Weights of a small mixture-of-experts language model, trained from scratch on English Wikipedia.
Experts: 32 experts in each of 11 layers, 288 SwiGLU neurons an expert.
Training: a variant of SOAP for the experts, 663M tokens, 10123 steps.
Below are experts of layer 9 (counted from 0) of a mixture-of-experts language model. Rows are named router (the router's row for the expert), gate (a neuron's input weights, with its number), up (a neuron's input weights, with its number), down (a neuron's output weights, with its number) and show model dimensions 0-191. Each number is 128 + 32 x the weight over its row's rms, rounded and kept within 0 to 255. Numbers have three digits each.
Before each expert's rows: a language model's description of what the expert responds to. This comes from a sample of Wikipedia text that the model never trained on.

# expert 16
It responds to: Clause-opening conjunctions and as, such as when, before, after, because, although, plus years after "From" and numbers in tables.
router:166140153168124142100090105111108111144140150102137175129157122111133096102141169062101116149116126167097163129126073103137083093149138090147117140131156172151125131142042135115138186134143062137046174100136120108100134107112156122127222111165155125167149094104184046124160112117138133065128075144177127168092132137084114187131154119110115175105135100090153139153107092100062110135090181094151105191137190101129119140112106190093135105151167112174086127101162107147157157146155167115138119090116180154143164129057120115115103108194085154110043157111204121120147133136106133118
gate0:150143149116141147118154145143125107157136107052100129153139178136109136205165248155121090132121141085124158096134096156159185112112144090121171114075161122139073069115092144138100112078138145085193165131146074124130132199093115111130114139116150128173113049090097111145110114127192136178122192081095145121177095126134064158117104132126107164112097131166151148039149151095142118185138169087097122141111087124114178082072063097143171159182139076143147156172169143117128148163162134134119169140147097149115131135092089083136111103125160114127149178128116113133107122114121162155
up0:084201169089074105138144124103121131144104131047120160152142221109141116150118219149129139140123119105124092120136118162188139103152140099151158134086156106106076097113154088095086086161149157062152128128140078093133125141130121101082150079059156149143160044114149160118149177153115156162097184085083104106155089162160105107145118134112105114138107179118123141082128159139078114206125118152195128127059117079099182090146111151139100095142153098147142157119159120141157083115088188115123179139141145141088185128161170148144145115134142153115164194119111178101126164143122155123
down0:137081092109063108060057102156111146122108195111140070088124123129097105119143103189087086072178123163145168126191117189069138216140150157190070127168129120108119140138067144109128133078123139134091197117137161187117082146031152129114111167118156165123111119123102126142074136151157160112150171129139068117098108123113155108124098163152111165125101133142129116114174148087114089106100159140153149103181145197128143171158108140149083093147098158080146101183151159099104184165156086127086113118091119128106111150133128098174108126106163162101138117165127116160138161110107153137
gate1:085157124166138133126128112138140136065171139104107126080121109104126144111100126113100070147162117096093144111131121120169122175079114086139165126090092122131207093125132124141185068183123137149221127106119054111101117114165112123073132044137071102109141132171090133124099074120165119180105146143076104156135135140078097171154083088124162156133138081139111122155090166111137221160146116108142100130143139090113171161110136174087195118107106120112083149152106052078140152121125128135132155121116147163102148170135141196094121130136114040129161124138156170149144129148169177201
up1:148093168119142133132127121093124106219106155131121160162072137170105079091185107108084087111156117109076120128126118134079097106166094138095148139165111173136090098178121160139117125121075133118136171103184139162134113143156120107150167108130101152125079144050083145068123103123166134159061084130173147128086108132107030092104079132125150167083027191144108171140117135191086143184097129109168104158157123113131159138154144096120154058115125156180154136089093110146147143103151093122151098180140147102113099132099111100120113155108169125124109193116155138144078168149179161152
down1:181143109118131106115121086111104139061122131136132109160116190061149155143115096091104200067130096093147144157161156117107112155172163191106065127099121074079108132117137127116134102107093146108069150139086179116131132145178116095118162079118188118097104122234142080117147186104070080087194125160134096174146161137141124147127197139132113162113126169104124192133119154119119057117157136146166143160114167116101065121090134095183152118166111182120137134131159176154122121150168139151095151113168121181155132097102160097107175081158127216131108144146100122133132122136161152116

# expert 19
It responds to: Past participles and past verbs following was, is or also, such as located, served, won, released, plus pipes in sports and data tables.
router:141143130079161171112117125171125143131155165114161079150156090108085092117178063140114109146139141176165169085095130105072194111109125094082134100103138161094080121168149157116118085077117127144156185136150089086141095095109143150150113194135091150144108180104169156156186131142084110092086118159202157092081108119124113158082180093115097093110143064094138087135192143104117147088124141164111073099153130099160114216120134052143085082126144123115069104153144188156130148141134144140155118083131166144157145145126106167138093114121114127101066127141144073165159125114114209120
gate0:140098091173178113184091109059154142070138085138090112028113100136119114167175173100092179091102088187116120116137099131137115138148097141135121132127154154168098122143121110169108088183130121113132122127200076055128118120100146135139104150101168126088117113041103174128148138165156142141143197130131112117105158168100129076131120165083116166154095209157119093166158154143149110134126176133114083119133070105147199193120151095128092099107158144160128161122156152159141138106142149140166158165124128134136180153120117104100130128098132178070059140148153157109176099162069120187
up0:113131119153147103108201128110104076124089125110109120098067179135090130159109137099125017097065108102146143106157089142132132118122166087132137110117156161178136120133121161173134112100132171137114135088222121102094121131087143170118107143117104114144130141114144121150160120105109155172113119138115150200135111089153070077121159145152099158118172110188160034158151149122133125133121174064098133135127081125141167106078099092164109125120128093094100104115105096112113198185072106202187149077057139156128208098085167201106145111141101107093150143126104152141129118129118122121
down0:137129127209096108116110103092134154079065153121099133146152115144182114130152109130120114117046197107160186106150151171145144121157129087126158143095130135157089123076146191162093134109113098088140145107133153169200129219140147146105165123111087148127109102160123161083075166058131136137159136087179117070117103174112188111154129175122133058104110163087130190113146049139083096056096099099075150100106190119119226080131137118118124104106152158131117106156111150147120136167154143138106097130160115145091158116144120120120132135155128094114109122149121165080108069141134126092
gate1:103142170147096092147144173158113130221160124212130117183092135151088191147100112163107142125127161135101098069109124169154147139054133136060166098116136105121077151080144146078137154072133131111108080131129095123081116111115092188136089152214117124120109075163130134133098097159096120134113120148158152100099124090104096144080159112122085125141113136152145113167108120058132153158154082137105065095076105128132111080109117118106117148064088128147145095152153121116043138109083093173137130125121148145118082139058132110143137117118119111188168193139138060164104089061124125121
up1:073061127148080067144126187125150109183143189149148150154091128118109108115108093122087150162130105132124155102170117149097173139107153158076116146132131104131127097118114179171129177119163173080078110129104169117115111213170094181111093193142188208134101120131094085141106130154118118130122112143109165109092152095156129133078134121151104112109100168150127120161137147137165095093078186129151114145138099104136134107108159097121176215100094138122106134207120140164114103166111147194168150126157188102130119144146062164153149128138140115110086148124089114117146102032195072115
down1:201150098105103118158076123145144074154104114090167078169208123111098165108170101106102118127204212118128099115155123127123205122098111090072096112137109169108157152088136080092135150112127118121159151136177131141160117149062087110208128133187127095131163070158093053151145128182134072130143124165124109136129133162117114157111165120098107166123141105193185106126102127090090108100128143178141036139111120133157092158139119139161152097123140134160145150121124083137174125052153172135131140139093059114102127173100086155143153114121131167131135148138077088123098146120117185107

# expert 15
It responds to: First pieces of proper names, places and years in tables and lists, such as Bud(ag), Hen(ery), Ze(itung), 191(2), Fort.
router:159151155111155138099122180144112104123144126115140146140132173134100171111169199154122110142144159144068158139075121107119135142135117098206192164158053099132154078151129127092129243061121111137124147183154076101166094115118148128118064130167107092064110148091153162130168145157155148059119091148122096098096094125116070187133157112106123121108137099108119103144116142163138145094106156177147161199147066106161127117116100095100209105148139117104102133123147166114111157150066161113076156187131149107157137096152106118129116112090187146060147117116093103144159157121092182118
gate0:125148102102143170057147113130153089195123120084113178120144123115080133154115123119110110132184110161095133137195164079138142117097142140106128102136090127127149072090139114098158121158088151072128112144073095099140130136119103132108112117158121153138191073126112133000139096106122111152113121188068126144173098162123149124149127170200134120112128135141096088139140116136140137152144151132093138120143154116183162124113107160097138052161132151192100190112131150114136225138164111109101117166145181096183157159101122145151146176135159087194171119128186194096134186153188152103
up0:119142138098124091146123082118109138140116149115113098104161072127142141086170171172109143100052123116163089110097112134116094112146136087117109137101149123219046193179120163169177111136122102160138161101109113134134205091129166114182128131100153160160034123124124140144147160150148075114106100124147082146125128109175092128146144090121138111143091159094153157159114156138137139126119130124146139140126099155046117212160119063224113140153090164085136118122143150122116080165049136089134143145107152107097112102136141116076071133199170195119155119111146152073161110119122079122
down0:166119165193131126047145181124143189127130154119056067145105125130084101129158084129137141109147123115122124113185170157102124107150170090092151113100122097117111111144112112132107122151188138123064138196101152100110178103136155114104171141117137096138152081203110050139082122075107093119112081072118151136148145118166173103103154167141054158108147109099127146118111118138142141168155112046150102128118140112148084110127158123120167088154125113200059166130086130170098123113182089149078119175147078126129104191128137103198191114142109123132135126137107183072135091121150117084
gate1:114139110119112193146118173136103096144137089092166156116141125102106155170111109123074146068126085073162106190144069099127149107157163155110135144138109120153165152076140090152097116107199116099112159106107130156073096121155080160128074132110127092102131071151059092078159135180082181152127164128148099158141134077121172127124077111130127114148161175126145101129098126099146145063111060096101164180111136119190132168141136127088119160182141083193062128138112155151179163091178100112104170081145139114151104152133088127162101131146226130149143137100141120130127180128176062115
up1:115077153149130121148141130136123167136176103158105159174087125118091144103131096103220149099125133147186114145056206147094125143140148105089185135109105105128130122113112160143135116089139129093085122116094139150111154117147137161105144175081081101161124161168136106121114155192165160123140094166135049080139153169193102075143115198144134173172136106102116194146065169166128130142122106152150118175130100102054161157126140153126084135188180123148177124081133111070149142078148104146140120160131137113163147140129092103096144191106173161070118087107146068137111039136122146152
down1:152158120117144114098088103200105124120141174130056223135102136085151131118148143107106117129133143127129108117144132146111131101084100204145083164080094074068133125112078123124121134150126120132091077121173140172158162123132146150115139129146124192149069110118056122207100146196116128184110146130111050148081057066114064114141154137121125111156079134120107067120157150116097106096167086152122112117075142158155127163079085136139133128081060092119127086132147154131094178127110104222166122063155145091164134134129137103116127177138136107162175136116143117104159099143127100136

# expert 26
It responds to: Table-cell pipes after names, and gerunds or verbs before to or as, such as born, going, giving, saying, went, coming.
router:168151047099150135146164111150103160165120175119158069123168103110100123118142136146144110125097103152135150198104073091162144079178093075128170076158138154131083096123159146163133125066143152152137140173167089096079076139097121146129205120101094121144105138097192136165062114132140106183110102122095177115178098141131157145103152101108122111107152064103149162126195139103175145099109132115150098075132181131171136078119114122082121124103140102108149144144150108134093148082180162114110084116142145126159071149094097173111104112109091147088110151102234135135082151162116050116
gate0:134136093135161131160106127157145119084113159168105075141117143090142107137180165139152063158110143159155114209098164159125124119110153156150155145111139146105083120173217080125138131093156088075095103143107138174119107086064172098129132199168095112150175091155101101104146112095080135122161105087123170096101137146074133170137115091137104160139144128119141100132094147123120094192077148195076133088109119134074110046156180128112128117116116148148148153047121103088120089115114079112108148124098112118184163078086148132159127148076121126125168158128134093125104192155107055200
up0:146141162135131173142141137162079129094122158119146117123127156125159155111075131118068154151094107120178176155137142129141176135133156111144150205115038116216091172123123108133139115106095142081135133156114130166116125122124121154164182092143131126151162129096131091079135084121119174157092136097079167106143192109147176090108140094121042114124079051150122125131177129086140115080084121144163129145063091138167113124143124155161156062072111122144144120112084122115127178151186132193171107068151122172083156136106143152161110109131167075156123163190074169180130167115126071136
down0:100158094148071075147177132088126147121146095126180149096178111091121090153122147159086124082135135098100133139129105133133103120190119124153045089145147112144073113116104121098112089148092103092144110146127140118101153111181150116140165116126152142127148101135128129090125152072095180120106125127155089154105154089153139122124133164089053186157122236119137171174177183132131170149169177149088088141101147137163172135098087121106134131148091155196050142119117130092182071163138165151187143125113110153128148138126118072091171120144050137131157193176078159081178140114122172124
gate1:078082168061057127139123116140107166087125197178096148148108127117160158163132069073179085118150147100108144147143136163171128118105150127087129114130118078109157105148108089156122133089134109163118150171106122132095142114157153059123085162094130097133135110118112150069145162164137153144145131155122068106110120099067122129132157188104133114032113121106116132093153151202150108169095180111149107142157140131152123192113177134096182152117115170090126090153065144104126198074177172147134173085200134124163131133147187119089140097107120156170087105082150086186106107120160140110
up1:105113154135075139203143119119110124094110165190104135147143117105144157141145112124147050140112172157120179148185055110154111123114165101136076156107113129073145116137094131149156107105118103163073158148157098090141164111174145083144100118096102138146138075132120118072145122064105121075171199129138067145133134096100124151161135134149174139085126130128104103137116088146149073109099124123176077150111153141129083151117166179142166142076087177094094104122075105111111109112156142170091120113197169063154123076104126099086161102098097187168114114060132135142093076148045153182
down1:110167102122122159152093093124200162126100101155176174150110080083173094160139127099100119157168197059140147100140196113121104168199113088086129113114135167204165101057192148137168108108132141160090166092173125156092112118112172166173115147128082175141136117149170118118143163123140132114161135148198165171103152184147145102155155125148113113089191094115193139117133111137163145114106171126167176179187102083142179139111129162136134158138150079096198098115166159158156167134129169189156114103136139120151123134112129127153145131104100155111087146113131124060120140107114090081

# expert 1
It responds to: Word-initial or mid-word fragments that a suffix will complete, such as elev, partn, reg, plus table pipes and list dashes starting lines.
router:136152105103123099090063163115124147152150176090154068136095104096176099129131181163139084152150118142170142125150136148156109111145120166069195143129121133134149147115156176088148108172170104144146122131160172089197102138104170146114120130162102107173111160125119103074111100163147122217098096155106129142113089156102094126099142143144136089167069132200148188106053025179078144086090156166124159102142070138145114118117063135133108131157077126123114156142141115141132156155184181120170083156129139145154085141133105139112143135157090141099195055113095122089069130150154117117
gate0:172108109086165151168143109115135135143167115157163139153117107101132103126113175167150139142113138159109214148112160094127140114169102141141233138067091098071132130135150109098088094101130081104093118110099126163134092139108129171144146125121138154118075100117110104137195102153081193164172177101127158112116131186190144142061087103105136142184109165150102095106042167138144114138117061078081110175086128087216122150154074134098056178107090176110173124119149119128147168142108108106113163119117075075134114116112113141135136111159100115160138144139160144101093064124106138100
up0:096162054081111168120107149141114106059077132116145110166151106120105147103144127103107042082141111108121163109106124132083215161176121117134127127105089084108081109135126116167173064129182139106142093154187119110135109152112122133087132112119099174172104134099080133122137117166114103082049131062096101149116125092124133151065092130109127091175145192145097061126097117142061067145139156093120132126142139126160191128124134135176072112151095110137165112153151107150152121123075175082139157151119074098158077165148140124132033060114104125130126119131066132094136134117120098163
down0:113111101157162110160076149116102092085170113071122118148139118121120125111151130079116028127123103101128117074106090146140171123159179107154168121095110087100138104140083069163123141078199059122145111101120152085109156112120153132107147102102108126121097115195104087107099099075108150099050146164130102152099058135165177094132079099135159097129091133130140100157121182192071168148197122078180162114136097161109215134160119136133151144082099144103126119180096136110089093146099109101145116128131164151136144109148117072119114126109105092041087123155135148125171116106093178163
gate1:144052126112180132107154070160123096116145137096065112116167154122076137120133123183108152121134194096133113145154154117165127146152088090117117121109091122123152133152166129116130168132103154128085116098100108113131068114127212119218190112102082076081189098149125142155084194112144202162109146123158115149130112102160146152160186094090107173051114124108101139151105133123124146162172108144124102136096168091143186119127127109090124117157086097066086124069135092147107159119162093114124105177143232132119109138107125047144072102136135123113106095153123081145129168085115138103
up1:138113162087126097128139170119157161131100092130110145123107100168151094149114157099103164117161127144113106152038114210105071064088190169143153069107114120142161113137066109112108108188176106157114154112130115131136099118115146094098113099109096107135094136107122102101139110126168007104147100116102109170121090157160128112110089210087166105123135181049123167123131137177121171056128144115157149104135106105111127125164058158165155126099052127114112138122098115123072169109117132126149098112131040086108091123113154123124163166132099164127124116146112130103073071082151096138
down1:147170118103111125164107113218122154128153129165107115132108073134163150134089113130123135139126136110126125163071148127138072140133114111095108133157122156177159180093121099121140180131139090132155119160174163103140120124050062117094133125147110145145146161140139097141111108099152000165109133110144135081159138129110157138107126108127144112122125146130148165122123135136122130098124101076131170113153090137135072134141162135138140127124137085097123127169108191136145138132132186102091133124177000137148139136092125192110143145129105111123134141130094105160102207141096158076

# expert 5
It responds to: Prepositions following a verb or noun, such as by, at, from, against, under, and colons after infobox field labels like Author: or Source:.
router:178143113066159144199066148176133153173036143110139125147120139119103115132075122151160116166165164114103157102147152087125142164121108082180151111145126086160183071114135135074166088118152148142033161074141103111156085134117158135132092108129100150126116134203182125153162150164109106072116083147078183086119118163120140164118155102109126097118127074102121164148119138143085152153110154098129119073045087103171117132115091165090189107147028141156107137150087096132132166152139135107091110092142156163125166154093130157108113121120123136101055147123085094108140147155106135122
gate0:104132094130167143080093136128158185140136147161111160093165168142138089152115169211142089077138145169150181075125130172118107125110051112108135117060092115086125153134101111123137125125110115142094174141131126144039060141129124154167155108109135155142148170157126109152104048133161145196085140139138148088185162094100159116064157106142134155078076109125180097094145165173140143105078069166097186079135178138122096151087104126101143155169125170069165089166143125131119072099089089145155146137127065173103120074139129142104095111137098143178096104122138107121180142108138120121
up0:096119086112119111170103091123149142105126114136123166125158136141126136126104109086176163098154132137116112129091123120119146121160147096119160094161120159138121097162135114116090110144130173150113129106136120147096137124130147160144157179143165212149112107109160131110145157137139126057111100143099070105093107165157105188206138135180081139192226146157099132084131144136087115108123109105176092175154095107120201075133137160171126071138111129149100161068100174156200170189239162114115156157178155105106099221096133154149160130127151114072161174129137061149122112149134111105
down0:130120118101129139095105120133090085119112180176116089123134117165151116093129138137128100137130113136131117098082139140157121154140112124174125140171130171131110185126102118145114107083200131076132108153174066147126110164171150131111052179071108084134125166134166149081105117122098162129143143179193189145125181125106147183145143093164208104100111150079163085170152183119184134108145114156115179140090120175139117144144080172139143203121153162115123125209102161046108177149046203119168110113191126110155108102099138172088152137140100135099131097156128131174167092132130094126
gate1:162054164103126141114112170083119124142093109133146118112101169122182120059091161116088130080128124133218100117136166181091204130191169154170122121138107107168139120099145155157138159133135102103154160134126166114113067129152082110118116174112183063126151118101152122105194117112111079088161134089111156156131102159166069125099105166129155093122126157122115104132207175123124106139151157120154102154067122066121161120093131151189136115163103129105115155138153119135168113121175147094103130162179190119106129159104105072073133051134113110019145101123142091173093140144134140128
up1:165105167149148170131153155123128118066090086171075140100162139118104121114101120131129156157123144144165171158166109121086118125125142109153197140074138088128136178135130120208179147102131126059143124181079143101089100109109110112113098152137148081111178137125161077147143150105129143113135109134032138075155109177184132137131142087065091110176152121146105170109128210085105117118192090170149095116129158118109174189112087177173112170095109107206106118119122116122174135103105131150167169173177117100104148161134150096160137123093130114155137101136085068153080075140067164111
down1:134161141107088147083139125119097174124115143074105127161136158154115129149105048166098139122159166145103131163138154146044125158178092120174160150181139107155150159103134188088111127124139095076069132115133088172163127155126206144127159167113097110143077116126117205076134159146055153107102092104116107118162155153099165108139124138082164110162135075111160156140097097222118092166096188095123139138151099169087084166138088173128082154181109071119113148121128104137156168172095084081119137068086091135122108149140115124169147117140099074120167166112143170131166100117157155091

# expert 2
It responds to: Modal verbs and infinitive to before a verb, such as can, will, would, may, to; also Preceded/Succeeded and ==See also headings.
router:072118123144135143155138128202129113140136068120135111136073110125158107111179078161164115145146154146097183097112067165144150061078124111084055121150163109159118155169164137112168126088126058149177095070133075116158098104101156157118107094128131108163112085112059164118183153164151138113122107153138093098205135160115125053091129109102102095117148206102168138138123116154087121179141095181134168099153145204111131121133084104097178086130158130156092158153180166150126079162174158123179098103107166147173142142163114145134130095090102126069147145161114123098091144145133123139
gate0:150162080131146116113150141155209191128118122130095142120171082153155092055153152096140111147159076076168140098116094080121112209114141119150130138124083122090136173131114108141149109100176133119118168113106141069101074124104102149105111121069107167185073167112154052136183102137132114131112072104127127132137100051127136152175162095186151094069083077136100129091092074091144137139133128121101147094134170149080083134148149101167079136128175148134083082143190122090130143132119110080160104098123103110119140134079114082068079155110127170150091141185156077133097118143104123091
up0:122119127104137163091122163179119141145122130038130135129169142152135125194065109083136145100123129104116153176099153132160083061115131140081189129148144154099168122204188152154118136092152119163127174143142157141089092085088137035118096139097065067159135120117109106041169117134100148152141128110100172119144141073154163129132142084164148180136129073141089148102109130096086106125121126103127130110155164104146096157146186123056186103156116123128090167165090073109138135132118099108124175150100123132148040127110072137103134062091111190098159146145132157154138141144087107151
down0:140112120150164107114119145094121088146149124064110095117127117095079140151163132081098124076153149145142121076116140124056132071114115186137143146111068137133160122091108126183104117141058119116118094177085134164147143143205168169100100114160123147092184107134158185107130167224109113110143150109142075126081146178084138095098120141122120135147139112210121094100081156132097143111125119136142123150055135091148159163098151120107144210117105113164137135152053066108124123115175134156141141154116134156136104066167160073173144113070157114147149130073119135110151220087109156108
gate1:138082117146143095051133157132106135124141111163105110193105143065060111219170158119113121087100152184128161130192165091119144092122065135078154147113154122091152114158153070124089134108179105106151148078128200117125104128137107111123117113165113119124089149093115126119181119097117115161164107160133160126131118126108102076095154113121167119079138068138131113133143115114159142109173109116092122107144132047081111130192190183139090147103138148152086142109066109081137145094105111131193091133111128123190198050146120143152176095112155122120171168144139118110170145132169103202
up1:158103158089126145118123153099103144124073144108153130117066101127146129115168149154126105152169144136165133125163096105065120106100095095094065085128119124106182187141182196136105143121136084096057107140088161134127122101175098082156109113187211154167155178151072145200100168113126086120104072111163150137178091087094133144116118107102213116129102111152145169186122155183098150096129158117090172096134134172122123128082101070104153165179115142140125075167148099148127142180119174180134130116059135152091099150108100121139107107157165114138145164158124131098106148074090082149
down1:191089148138133075158158129108111118113156123107137142107134090103103129139123114124112145166138119100149179129087084147147135077097142142146171114116118100075122130177133151084130109134104144176148108127168142125131097077210013165145184095037093117124106085138144120096157163134117134150092131126109096108221205123093101170151110062160108151158129119091133110139140143201152095074114088069160099097138146030115120121154119146157117119130143095151137120096070139133135167106171066118129167149124101160126122106190150126101077069169134129077163124144140147127141154146122142184

# expert 21
It responds to: Month names and day numbers in dates (5 March, October 5,), table pipes after numbers, and mid-word pieces like L(itt)le, en(able).
router:165120138099143126064098159207133099160166166128132146156073173111104096152135167120137098120139148155130152102109051124156088171150092146164110111150102174143127183153175125087004100102045180165142138081134160090068078113130159139105093079135112104112110166107121145169164150157131088067112086137193144099087136144133118147111166090112118091115056138096167086156116124100132130188109160153133099125151178115153111072120125072097095202130114124135092152141123130147140132136172091106181113126141151150146153144134171153159085101198154129124118148137108164102169139134132110128
gate0:124071091129067153067091088134163124151159145166116132079097109133096129077184137149104115136155119104130167135147119123113079124069092153167092158138121154073113129193117145126148158191077152097105099090114096077157139151142135047122111125082181141140111166121151128065139174233108123100178086143087080126180145142124151146095197128178125126118153122107157114087107128105125090082138150086146153133187165096079113133176140085121145118108144177109109135086157131178156120081128158145162126198124104105099115105094071139150167110104147084168138137123127112169111102133064173095
up0:085116101149140075130171100127155139127090177143161110101088114123099115120138149165151184132097102113108155155167112149082102167127175096192096173152129131167120135141110125128142102143133146219137108079073146065169121138065128103161121121121128195127128093108122122098120127059171137139175168108110104128183120157164161080150127107168125077108189125126149137136102105117163142138076122081150082178182142156083122156100170149124147120134174153087121064107123136194165137126155100124202141191123165078083152141158113092169135125059184120174098132133142158149194118129133209150
down0:107128165085135184138117121194154053113124124109145100068116153148093127084153155133099136126090134151125107101161114088149162128127148155131171115156111179161096132119131138130165113092171171060113123132186143169151161158134083164103159155095098090161151073127143070155087111185138141154134183100138102123130139085151149137099125127087137174148177154105139171140201115148099129087137117089129122126150204173120121121158130140132108167110068179057097143164208107164184132137108047085095162084182205112124107070130143131127130166113128160165186142131122083121107181126145091138
gate1:144133066106080132128112139113118103159151117144129092070091062148100107116132125124093161162128127139119085162124112112132154153139174100110135102114066138117164130109083109121152184156175082141172170152084163163106155149118105086103132162129154127072110137125132181152127101134167097132179122142105142117179083084111162180077191138127172195098139092202147078133130122072130106114077141130141163173073159128077179214126130150086139141104165129116169115099047129174129137104100146104107151119161106110082084214153089172149200089161129155087111148096139091118143125122142099170
up1:130097127126212151162127085145189163075125098126159166134123097205120178136145178135108132115127150200134118107076150082196100152050085132149096107080164119117112071132071134136158072158103134127141093143100096119117129132054078206117091150195134123124044161136137195159113114144110149115117086140165100111175151130130125172077132165119103120107089095097192121130098111083077138136123124120186104098141106108095111174146119114132147135127082112138143118127157109123100134115100092183118126113123098151084114123165107112191148122079161076159182117140116087094156136099132123187
down1:141192117144098094094171100130165152208115171122136130127109197148072128144123121143037161134107105092114169185181152126107152063100168054157143118105161093135176100129151157171087141084137075067091133134113097174119177130126131095135101136172098144160165126123096159099123169082117166119154117155119132153135135080168110161119076189139144147116226089179130115117155119148127125121088097119096119150115106122206083130143150074132103112104173107120104125121077083165126140138140124057158181084130176159125133131119133140160108207112121135160112158101163075109105159134123119146

# expert 0
It responds to: First pieces of words and names split into subwords, like inter(marriage), decor(ations), Must(afayev), Al(-Otaibi), in prose and tables.
router:168166132185142153053147099141142083108135158089109195134081159133123209118043153168095159149127133145187063081128155117185167082134115134036111178152116098156171143149157118093149106062136151155102114135120126089141069095094103142129134087137191105114138100095170094163126099140133143139127140160126091090135094154099154140105062099115093147187126081139188119156124173155132164095094144161155140090135104162095125086113112098174134112143102146139088086116156092149120144158148201100153131105132128080112098145152109146102135116193092158114193152111143096098176141128110162106
gate0:166089120168157163133183133159133114113151086189204082079116060136123096152091134219112174083123113176137074136094143111146156168181144156150145106123093157120139081110159133170134144113153175108089116157112117107083149115146126166124160144142147188174173151152107164084155151130148147125144139128135177119151152051151083071155096116122123147149159126118092182074137198142093123135166155131111102127121096149107174136154085174177097086168065076117091161133087114117147125134082122162207148141165159101074112097162176122087100165151134062080147115131122127144140118101100120132
up0:138169211128112144099104112156076133128125141133121150136176198114104172202201101079122084135083142138118152129117170102109145128085167092172126141123131126183111056128117125143132127175138133135127114177083184147164133154104093110149148111108146135142100129115132139123099109158046131211077158171170119120061118150131113158117129114151091104113132116100153092173121133068165116136130119108078134104135143114175081168089163198082136069111127212088130128186160183111130117156111108121124123120141170179127173129103148182124157085086154152178120120049142167123089132121144089091
down0:089064125121123141188117141131170154153099123132162105126083154121153128144112117167125167188204135120138152165177119152195157169108061158139136116141148145101145140170114106147146157127110096124126119148113139177019137130164103150144152090101148125090093162132107171128121172156167204136141105032140131153180102196211160125052150112165126159186149154121114124138150168147102137124157158137128156191123153081122127136141121136051146143031143090118148129172092103118124157111118118158119097124092187072121116103126101117160116139123136116100086147169133109180115173160112149146
gate1:181133129107093138129094124132085138090065118122116124089138132075080164041112131130154140083174191103136095095160203119149107161146124153154096091067155142156158107177124080148155132063120139136105129143102178126085136090107097130089159173110127115131170136126109151135096090137078085103085093151096135091104203178150126115128055164098127155113120189173192110069114153123124069119122109135134101142105207109117142091187173098146127151096087064144139134170122094137059109132115162133120100104187093147090138147074165120096147119131147125128111126159153115156157139125186183154
up1:103104097180076143095140132113153116105105184147143174167112161109052113138098140166135083126129107206127148147109084117106095109151114151092187184151137037099154125187087087166139196108063117102144146093129136127079179159143149131141160145131156141088114109062169164123147084141117130135102127111123123076106091155108117117127147205145103169113155122113155099133142112198095161114123123173140118112067055098132148124103113110120122181060093100189128130163149168176161083120127158077111116094131108151151112098188144098123115136095091070166142147167189087133115085103133119132
down1:149179106132137173139090122141085153144122154126143128111113103075118112150171120103123072098204102123026161124121124110114151111112103131155174078099123145128110115183156174073147155133170177115141092136154132161160117119130127133118119126124108168139135099145125118136156107166148147132106133101088107114189098158065093145078170086166212166122124102125060182110079120148193161169133125170082078086098103114126141167134168163131074107166078136121114114156163112149146156144079170071172150153139136069145168156095122088129143139184215173107120106169094128147157084123125065179

# expert 14
It responds to: The preposition of after words like part, one or due, plus with and -ing or linking verbs such as using, including, featuring, providing.
router:170142115214118112094070101151105156162120155140135164142190161106105192087148071137129110147064108158092021091098087136146097122163116122107121136149181133148085146120141143142141214118070130143117123137141183139168098138103153124137086106147102136066110108132144143159155144150122111135109135120115138095128096099111194163112173108095118167105180084089107081156106131175192135124124127137145084070160157112104105150086088185107103189165180112093152141077132092133112144147168148134174084107126198174111146123163100117104099114080094129100135154177094088122161130134086172103
gate0:178119154079150137133159151094146176143070133081166125140112164120092077150192094092048154146082086133087131104109132150126116119074080093133147145159135164115113150132113103123081130101166188115108141183116153116118111132157120107139130114094064160113147157132195108143159121176097159120130150082182156114140121100143108133161104133109103148148150131162131080130140198083089103188100129068202141118160102176142102079137143158195111151109089130058088148134139191143137162134145147141162134134147095127132167148135078121218157166080169118163105168149177147095110082140172067093
up0:050145107104104181170169163126061089070147099155114134098103107122144151137092113076148134105063117177141121109141152136121107117116102135139109136099114025136175074111132181113130147154113093134156168086139137113094164152172151175093083119183134105167117140100140090150125067126151132165107084166116133137097131118106088117114168121173123091110069107122117140154063121156166143109136123108097166152130202124114113149106098150053117144141159138143201099112067081119125170102094094167122077150147120126181207115112150195079156128118101165112171133191114107082121143120104148182
down0:100101168051106133150118115128162138107162101128143096151139094205113179127152125116166064126193116138140135123141118122174096119125156108085104135133119147116142122165083191125149112126125132134120106098047110112142123130055205074145144139160120104137122136093154136163176104175146032157154133164171131114114127106076147125136127126111164109128106146090094106189045150142132122154095155140101180132094051137106109143176148127102086111179149196080125079134167106110126060130154118083111096110140157144182167115138136083127142137173169081106044134116119127190130163138081110091
gate1:088131090086136110119159155140175119116118191139124162112140158123077113137116173202095132151125113059126150144070223156100198138089194158102114148188162159115083169141193123130150124125071196132167093129089156114134146157133162165118097165137143120076135121047155131123172163107062179103171105114116162155108102135098132119133152140094163133090135094141080094096115076107136174129172130127119147098116130073121106148149172112086148125117178073118165142066164074124134126114135119087084090144086138170154080116198138092140133089129157172123150111154111163173114141141151110134
up1:094156115153112166140135107129150101144118145146093161162161131107156125182142121128128158021152130106123075107114185106052184112091085138093167151135107127137139143125122094107090175073188122165125110161117176114122066120095108115160096150115168097118179111129120137146055194106099153136134093150139134165160149171194176060101163079136130103140090158118111127049144089157104165091192119134140149085132096136128133153176213151132132137184163136114161180142112115173132127124176106091073109173113092123110087123147143116107131161137066161088179092119116170128143148175110157133
down1:092096060106161093119115136119117173124123191154074085108100136167132105114173139086124105228134147163072143135180172158138177124135128144129125112121091110130154133106131129175188095190116113156121167139093160113179119089159126191030112091084115129134137128110140141114146121103114228137115171145164096118150141148126121140162059110098198127069166135122114111133090139152127132137113164135145091125135102094127141082146073101076092152123118119084149128149174091079160153061141125100120072145175161143188099184149167138122096166103063119098095134134127139145171095108164154122